Weights of a small mixture-of-experts language model, trained from scratch on English Wikipedia.
Size: 10 layers, vocabulary 8192, 65M parameters.
Experts: 128 experts in each of 9 layers, 48 SwiGLU neurons an expert, a sigmoid router, a shared expert of 256 neurons.
Training: a variant of Adam for the experts, 285M tokens.
Below are experts of layer 6 (counted from 0) of a mixture-of-experts language model. Rows are named router (the router's row for the expert), gate (a neuron's input weights, with its number), up (a neuron's input weights, with its number) and show model dimensions 280-319. Each number is 500 + 40 x the weight over its row's rms, rounded and kept within 0 to 999. Numbers have three digits each.
After each expert's rows: a language model's description of what the expert responds to. This comes from a sample of Wikipedia text that the model never trained on.

# expert 2
router:458555468472501435552509582483513497533470523565495419488526421510444588449475489467467479487498504506506463568419455485
gate0:455528545483484461508550543493437504488483534493527415519511462485501517483492486539534531532508512566501513555556499547
up0:472569599494531546443504567490461506512477521516561445496476487569433535492455420486486505586491505510505511503491522457
What it handles: First piece of a word, often a Latin or Greek prefix or after a hyphen, such as en-, trans-, anti-, sub-, re-.

# expert 58
router:464537528465509567470519474516546507465455501553506441475511416540495509484533479505505549532528534487444444489507556518
gate0:484492553497584474508485502518475489558494466490528472486441425530544505490512511524485448523529533504484491456528563490
up0:498536511474535527492472455522505405530491417518475519506501443461479566521499413451469458481537522493449491529474534500
What it handles: Team, league and competition tokens in football career and club texts, such as FC, League, Cup, U-19, Serie B.

# expert 31
router:478504592468515438445422566469474552490478501445505477495466458591565503473444512493564545506465431445544459487531470477
gate0:580468575493494490475503521433441529531487474570442526528536479546461455499474520555484444523513496492499500497544471471
up0:497412468494446498496493523568497466523513541525543471521443493485531547538553493527529514503527513521432589554469463434
What it handles: Symbols and digits inside LaTeX formulas and chemical names, such as _{, \mathb, the 3 in "4-androstene-3,17", "-2-norbornyl".

# expert 54
router:491584518491475495503495518555485484466568445484500536484528439488493501490527500500571479566504471481524435507546551567
gate0:469501536520573424493454496532460563522474505524467487466499512460468559486504473489504530506516527502552460520537508554
up0:507464509413505445437559512484450487454509533507491477459558482477434525536473541528540473507431454453418498526531491455
What it handles: First letters or syllables of Latin genus and species names and other words, after dashes or colons, as in G-lobigerina, ma-cleayi, p-ine.

# expert 9
router:523493530506577458475482519446542494506489428511555480514514435527488542465501476495533538478511496462482475494530565558
gate0:510561452548540532559465437554480493523469445485554546501466524415507494510438496440448528508478522552508478480451475466
up0:551528477517446561522467454548528490544490587400494445433499513572474571454421460555525473478508547409504506467452467470
What it handles: First names and name pieces in cast lists, species synonyms and sports tables, plus nation codes and tokens after by: Michael, CZE, Acraea admatha.

# expert 48
router:522472483438533429506513523596540450482433512482524506540446392519470574444503508503404472475462448444445456519493491499
gate0:507441522516440479584492498545476493404460467493496534495483424530453578520504453499425556473421470387551537500475483484
up0:445464518508535453594506573518454518405438480464465549489532497490425530490533412504496473529415406379546507564488532513
What it handles: Major city names such as York, Angeles, London, Berlin, plus vowel pieces inside words like e-a-gle, afterno-on, Do-ro-thea.

# expert 20
router:475451474465536525539496552481454469527481449494437505466517428450525489486488464483471482505559468552600488466527519486
gate0:480543481482562495507492533501548487458488467500496465537529430565500549463538537544469541497473485504472515569531549497
up0:534516462412560440488510532568542464495473463558472467467539445542474493492550525470571493500511494575536534483534524494
What it handles: Short fragments inside a word such as or, ar, ri, tor, as in Merit-or-ious and Re-ar Admiral, plus digits in list years.

# expert 33
router:548477464504445549509461471463397498410436526478509433511455389502545571480472523552513540531506523458495461480504546471
gate0:543549490451488555526502491465472488542487566477574449486501392498486517488531521450518510525504497521503539479467569425
up0:488493534525536497388500504582482502473524472435496538474489551458488414519424512506499514547462568589487496487564462533
What it handles: Middle and final word pieces of proper names, acronyms and place names, such as Airbnb, CSSB, IMAX, CGI, -ington, -bury.

# expert 49
router:494502505456564510477451546496484527462524453485515461539477372591497523512463511484497512541500522498562454478557456503
gate0:555542533480466491590450477504565468466449572480531440450499475462448520477451469504538443534558493590480522501505475417
up0:518535556530487556520488545566514570509568482431549528526546473440477466523503482532497491570452459536500576490543500516
What it handles: The word Note opening a parenthetical remark, as in "(Note: ...)", plus scattered digits and name pieces in tables.

# expert 37
router:516536448408520517566510577496488510512469456511526491511531425514559539493498574486539487472513557508537507481521466498
gate0:484601535495518475523439541466480579522542466554529532495501470519481484479474537456514551438487531480484432492541463538
up0:494528472389513409439537526517478491533541407496559479533496486474537565510529426519494405541551492487537447479541482465
What it handles: Middle or ending word pieces like "ed" in Swedish, Faced, renowned, plus capitalized words New, After, First in sports and music articles.

# expert 50
router:499438568560540561399539502566547490497501455523542515518461389567488487485487516479422561467481560483507473437484453524
gate0:552522506474477507514455512543487525566487494529425531527556475580529437529584555472489478487464487410539551525543486483
up0:534510501500503457458496455506486480463466500447498497492478463507477505499523491514514450570465481465467524494517473567
What it handles: Syllables inside Japanese, Indian, Arabic and other Asian names, such as Ishi-ka-wa, Na-it-o, Mush-ta-q, Khan, Singh.

# expert 41
router:520474567422530501487434498515491526435497421469517461528466396555504503499502495457465539514510566515559507458525471494
gate0:447511549560518452481453543473466459468468524488478494479484529549499567458464482490438572535526497488448434549520481494
up0:465468493514414508495492455517509521486510526487538455459486526475553516442464602580433513511478530511444556438435417490
What it handles: Words in sports results tables such as "Did not advance" and Best, plus to, not, would, and digits after dashes.

# expert 12
router:537505552417478459505514540477546486530549475495433531498521420466433544507479471552566491576518529505453477511565553534
gate0:577465434516484468467512490515497524481456489512572435567546437518499460504457536490508499512447452454440494488552538570
up0:518539565518521524562485468527517505453500495467576520485479528562602503469590466550430487467513514535498484512440470413
What it handles: First names and their word-piece continuations, often starting headings, credits or table rows, such as John, Robert, Steve-n, August-us.

# expert 19
router:483602508469500461474485512478462509500542452554492548534502409516501473504455487474506474463556547517475518515524434546
gate0:500517502520487453544521487449561484429571462497420508546502451594514435577453475560509508498522516488457534587554503519
up0:575486528488462502499543489409478480577501565564455469406548483524437533515560537411507509546496474540552414504529481439
What it handles: First word piece of a capitalized name or proper noun, often two or three letters, such as Pa(ss), Ha(gar), Kil(burn), Col(lins).